config = dict(
    n_layer=8,
    d_model=192,
    n_experts=20,
    experts_per_token=1,
    d_expert=320,
    d_shared_expert=0,
    activation='squared_relu',
    moe_layers=[0, 1, 2, 3, 4, 5, 6, 7],
    router_score='sigmoid',
    normalize_top_k=False,
    routed_scale=1.0,
    balance_loss=0.000371,
    balance_bias=True,
    router_bias=True,
    scale_expert_input=True,
    init_std_router=0.0328,
    lr_router=0.000416,
    vocab_size=8192,
    norm='rmsnorm',
    norm_eps=1e-05,
    tie_embeddings=False,
    optimizer='muon',
    lr=0.0018,
    beta1=0.93,
    grad_clip=0.5,
    batch_tokens=32768,
    seq_len=512,
    train_tokens=260600000,
    steps=7953,
    dataset='wikipedia_en',
)
Below are experts of layer 3 (counted from 0) of a mixture-of-experts language model. Rows are named router (the router's row for the expert) and show model dimensions 0-191. Each number is 128 + 24 x the weight over its row's rms, rounded and kept within 0 to 255. Numbers have three digits each.
Before each expert's rows: a language model's description of what the expert responds to; "gets" lists some tokens that make up at least twice as much of what it gets as of all text. This comes from a sample of Wikipedia text that the model never trained on. Tokens count by the router's weight.

# expert 13
Line breaks ending table rows or list items, quote marks, and clause-linking words such as that, which, because, however.
gets: "\n", "\n\n", "\"", " that", " which", " \""
router:153128165125122136134136129121090142114165149141155112137172146084112080109116122138151105148140176106109135096134099159107128156161162121143136153137121138121112167129130175093083122110072115146115157163178124122118168122088117104123154166073120148166134128147126107117088113131132149132135125114176169138128155136095156111085173120109146134120102114169118117117097078135156149145162132163120142117110097151128127140150110107144122164108148087140128079136125120164114108117098100123163134121099123107109159105153107144133127128139148106162115101166138156095153150080099130113

# expert 12
Determiners before a noun: the, a, his, its, their, this, other, often after a preposition as in "from its creation".
gets: " the", " a", " The", " his", " an", "The"
router:146158162151129084100133134129086106172142135143129117137118156100104128140147104110115097145137156102097136133138112137142155171153190128121167120156160121112159139129115120119149125145110127104118163090138132107086172102099163149146168148135126093123138142102147119150131140090150113103179108146162124150155145123110125086097112109078142124127191131141131148122132118113147140145107112117110130115137145144131146131123114189139140124141118100131121128127118126095129097137121078162124111182132184132086145116076124120130065148115149135082124074168158144110126163116135095139

# expert 9
Main verbs and their suffixes after to, and or modal verbs, such as tack-le, appoint-ing, wrote, introduced.
gets: "ing", "ed", "d", "s", "nt", "ting"
router:130134169119131106100117116132087133131141143147116170118173122147095136137119104088130139130126135112096166111142124126126148116132180108097101106167127132086122124124133128145138140133137152094133146102123114133126173161072143140128170133104100098138166185119107142121136110110124114127119162085144129152154112118106145138141149178139145110147144156121164165086099082163135092103134090159139126124107153167164135121088132143103120156154113152133130093150113140161131134156116071086163133083128155169077106109141063147150143128137107129143156152120123112113157131143088088132

# expert 19
Prepositions after verbs or participles, such as with, by, for, to and without, plus some word-final pieces like pola-ri-ze.
gets: " with", " to", " by", " for", " as", "o"
router:125166177129155078131157108114142104163100125153150124126111089131089104099139122107153148150133138147122133154124110098138175128162136097124124146136159081111150102141175112122121133101130108155155139104172135156093173132122123067149136099108116132143162147133142149166131132148096067161111151095135144153120163130144150130106163086136115136114141160133149146132100109135128132119118125091106131166087139140157102084119138151115127115146141111134108112114130130130118105088127117149166111180136172129169108156122118149136103144099122108169113096095101111153126142094061092131

# expert 7
Spaced pipes between table cells, mostly after numbers, dates or names, plus semicolons, colons, dashes and arrows used as separators.
gets: " |", ":", ";", "|", " –", " /"
router:128097157146156153144131100071148120143126128120144116133130102132135085119138096136136123162122147104142114106119130141164108177148122164102113085105132084145121163114127172147094125170079133114139155108147158110124156121103144141136111103151120130101143148140144170113135145165180093163120112152151087172162100116167155135076129182133096122168154113144130132101165114112157137144108102111100125158092105092156145133129114163111106158175117130136119103105156109091122134115153169109139133155157151123090149128132091107162123097130112117176083159130131122135117143134117120142

# expert 4
Commas and linking prepositions like of, in, and, &, within, within names and lists such as Firth of Forth, Parish of, "Härnösand, Sweden".
gets: ",", " of", " in", " and", " from", " &"
router:102132105115131126085141123126115142128113160120110132158151151167100190165141114095147114146112145128139107118118112154110102159147083126136190133127131156137130144140135158155116149143094097131164148138135125102154150135151124114104176120104078107122129136143101098081126146167118086159154120101141082111119157145144151107086152130169064101151115121118152126135140130121178137114142154118133164120138122108164103126102101101095155166173111084151078118134105133127082154138131099149113148145138147109111143138128158134148110116132078105157107138144122102097088137147079127131

# expert 18
Hyphens in compounds and table rules like thirty-six or |---|, list-start dashes, and prefixes such as trans, multi, non, dis.
gets: "-", "–", "th", " -", " to", " un"
router:171150111135093146139164127091081146167084128113142102156132117156108159161132164127117094125172173097076100145121147121137168121144137143093157135101145116109131119143111136142130161123101142149108090087134155144100115096147141136096144116139167110108164107149160153092140155111155126138131128141145109134125159122131139125116167141116140108108118130143162110126115142164092085105172115132115125154127179106122119100097078132095111084142126133123089104145127118140155134165117131172126137167123155111164113123109110200125111116083101131136147107143082106124124133101129121079

# expert 14
Opening parentheses, dashes, numbers and field labels in tables and infoboxes, such as "(", "—", Listed, Website, Event.
gets: " (", "  ", " 0", "(", " —", "″"
router:138137169128159122162156115121107182119159138136113106091152114142159122132138124132137093170111166150142118094100103134118099121117143139144104134135105139143125149156180108151120137136092136122108104138143171107088115150156102102100139104091115141115105147155131125176125168083183150113170135139103119156137120148136108142143160133082130135136099140138152141097154078131155161091085108122144122155088133101086104096108072123125146147122137169120131080147108084122088110151141137116167166129120157118099176151080130128138123118134132112149092127127121148141093097148114129143

# expert 15
Numbers opening numbered lists or track listings, sentence-initial words such as In and During, and first capital letters of words.
gets: " 1", " 2", " 3", " 4", " 6", "1"
router:154133138194161148161104107127096122117083165114151150131207173119091141139095131125103112123154150117117145126093088170193107097134169115102145111172131094090167166172137123125090107141130119128146096149131124113121153109114160140134146129107146097121110145158128150121120190120132117160129092088154120107103174118131123160118114141141085102083156142147104119110132142092138135133114123151117160144132140136117073096158136156134116118138184138135149135127147142140139122131133097145148132150137110134107133138134088133102104147102151155159123143130129110151101095143121108143

# expert 0
Consonant fragments inside names and foreign words, as in Hu-d-dersfield, O'Connor, Up-ch-urch, Ni-eb-uhr, Sa-x-e.
gets: "t", "d", "'", "l", "r", "p"
router:178115156165115172119106107147127128166103112143167110115092143135099172129116092086111122174152150104101138118123089106116114166155095081158119108130141134120139108117115150169129131111159133111148150147131126139117151115103146133141128167099079140133126101127134155113127154146126129156127078144137102119139127122149134094138158083126140117089103106100152132092141141162098130168107121098132137151085170115140087121152142123102138128116114139162099107109121172120105152187146156113102113110167153106119137140142148148165113124131157127127103131112165083089095180097127086098

# expert 1
Word-initial pieces of proper names and capitalized words, non-Latin byte tokens, and some table pipes, such as Hong, Dis, Ar.
gets: "|", "ir", " New", "n", "ata", "ul"
router:102139121132130146152129112122096154163110107146167123107123144139155148113108105105106132173169112080115160153111104129118175140120121106142166146167153084129102159148112121093095121160095171126110119155164119139120175105116147153119115130119142120121162175143126148102181170115186107113102103152122168167114151144109138160155129102147083097130124156117147095127130124140143091089168125140106099129090148138143118108170103134164154132112130082141150087108107137106109140140099111116117081118112125108123125113189148138156134101096160110138122116130112131099101140149142100132

# expert 11
Forms of be and have, also, not, and adverbs or participles right after was or is, such as later, generally, declared.
gets: " was", " is", "ly", " be", " also", " were"
router:103142132111104145110144117086079153109093136125148124127150098113095128137117151118118139132120164110070096153106124137148145093123150113148153089141135164151095157147110128130123130071122114134153122181129157101115150144149154125117132123136087112163159143137120104172155133166097157118110162121125092138157161174071133106140160160134145136113127133102149125098118150105134094131118157114092133148110124151164139082134170176113176129155136107136149068109108131125093117116142131079156113122145166108122135144091159112139116141121115136093131125153137160137139194145118113155

# expert 16
Final nouns of organization and event names, such as Broadcasting in Broadcasting Corporation, War in Second World War, Championships, Hospital, Records.
gets: "s", " League", ")", " University", "y", " School"
router:104090133125096127100155098098106129160173138146138131164154169162098097156067121120173136132153140124110161145153127093121127192158150112155131142118103135122109118117161144141112152157156138102143125127122157171093149128115101095130103135138100152136106143138104124117132122121143139138111166093102150108110120144122113098093124175135122097117174121125106108107151092127165079146119140130164114151143122108104070136137114130138189104115111103129136129106094129091130169166121110165106164151142164119092139156122133138169091107132107101128088165140126128102161129104143148101

# expert 5
Interior and final pieces of common words split into subwords, plus some sentence-final periods, such as com-mon, la-te, presc-rib-ed.
gets: ".", "te", "ess", "ss", "c", "ric"
router:121108143114129121148141140069111161178115143147109172161141093102151157138133144167157115137097148131136126139152144150151133159118106131152163142109135096133058156104138137160169128134089103133129097072108116110144107086119127148145146129091085162107161111085135140075136121128136089127121156134156124133093153123124170140148130156075086102096178174146107170105126120098115138160139096142152123152120139109105102114092139129116134134162113081153137087089094174142149140138125115096159118101135107138136122119118125140127130103098112089140122144137120132105152153137124123122

# expert 8
Capital-letter abbreviations, units and digits in codes, dates and stats, such as CET, ATP, APG, kg, UTC, %.
gets: "L", "%", "D", "S", "A", "N"
router:110106143158130116165158132096130172155115135137168117119158097189136112171153119157098156132127114085110133130136119144130140118106094147148152113142115109132152143120119146152143135128159109111108115163160161108105123135078133117128137102126083170132142119166137127121135120078156097131167109192093130146129149132092118116111138111082153113131142152141096161097107078145153118187094164128147117131112176115096092139157076147098129136157098119123133125115089137113117111147138143118134130114130123137158125115157118107124091168110147141176078123127152133096092152128154117081

# expert 6
The = signs of wiki section headings like ===2020 census===, plus periods ending sentences and decimal points in numbers.
gets: "=", ".", "\n\n", " =", ")", " rec"
router:136119122169116143135137141122138175112120166091124091121172133153126159124089151120147127130114134120123172128135131152102145170090119125110162112100125111138098150135153113138116147159112124147166133152152130120132134113131109125116110144162097129107135110199145098172157137105174121163131121152170116122138194095121131125155139146087141122104128112093164150140141149119106133105115130121139109189143129118105125155117122128162183103149097109132086115128089177110111097160102105107151107161159153150138149147147116119154146145155082103171119170151146101148142125122148150071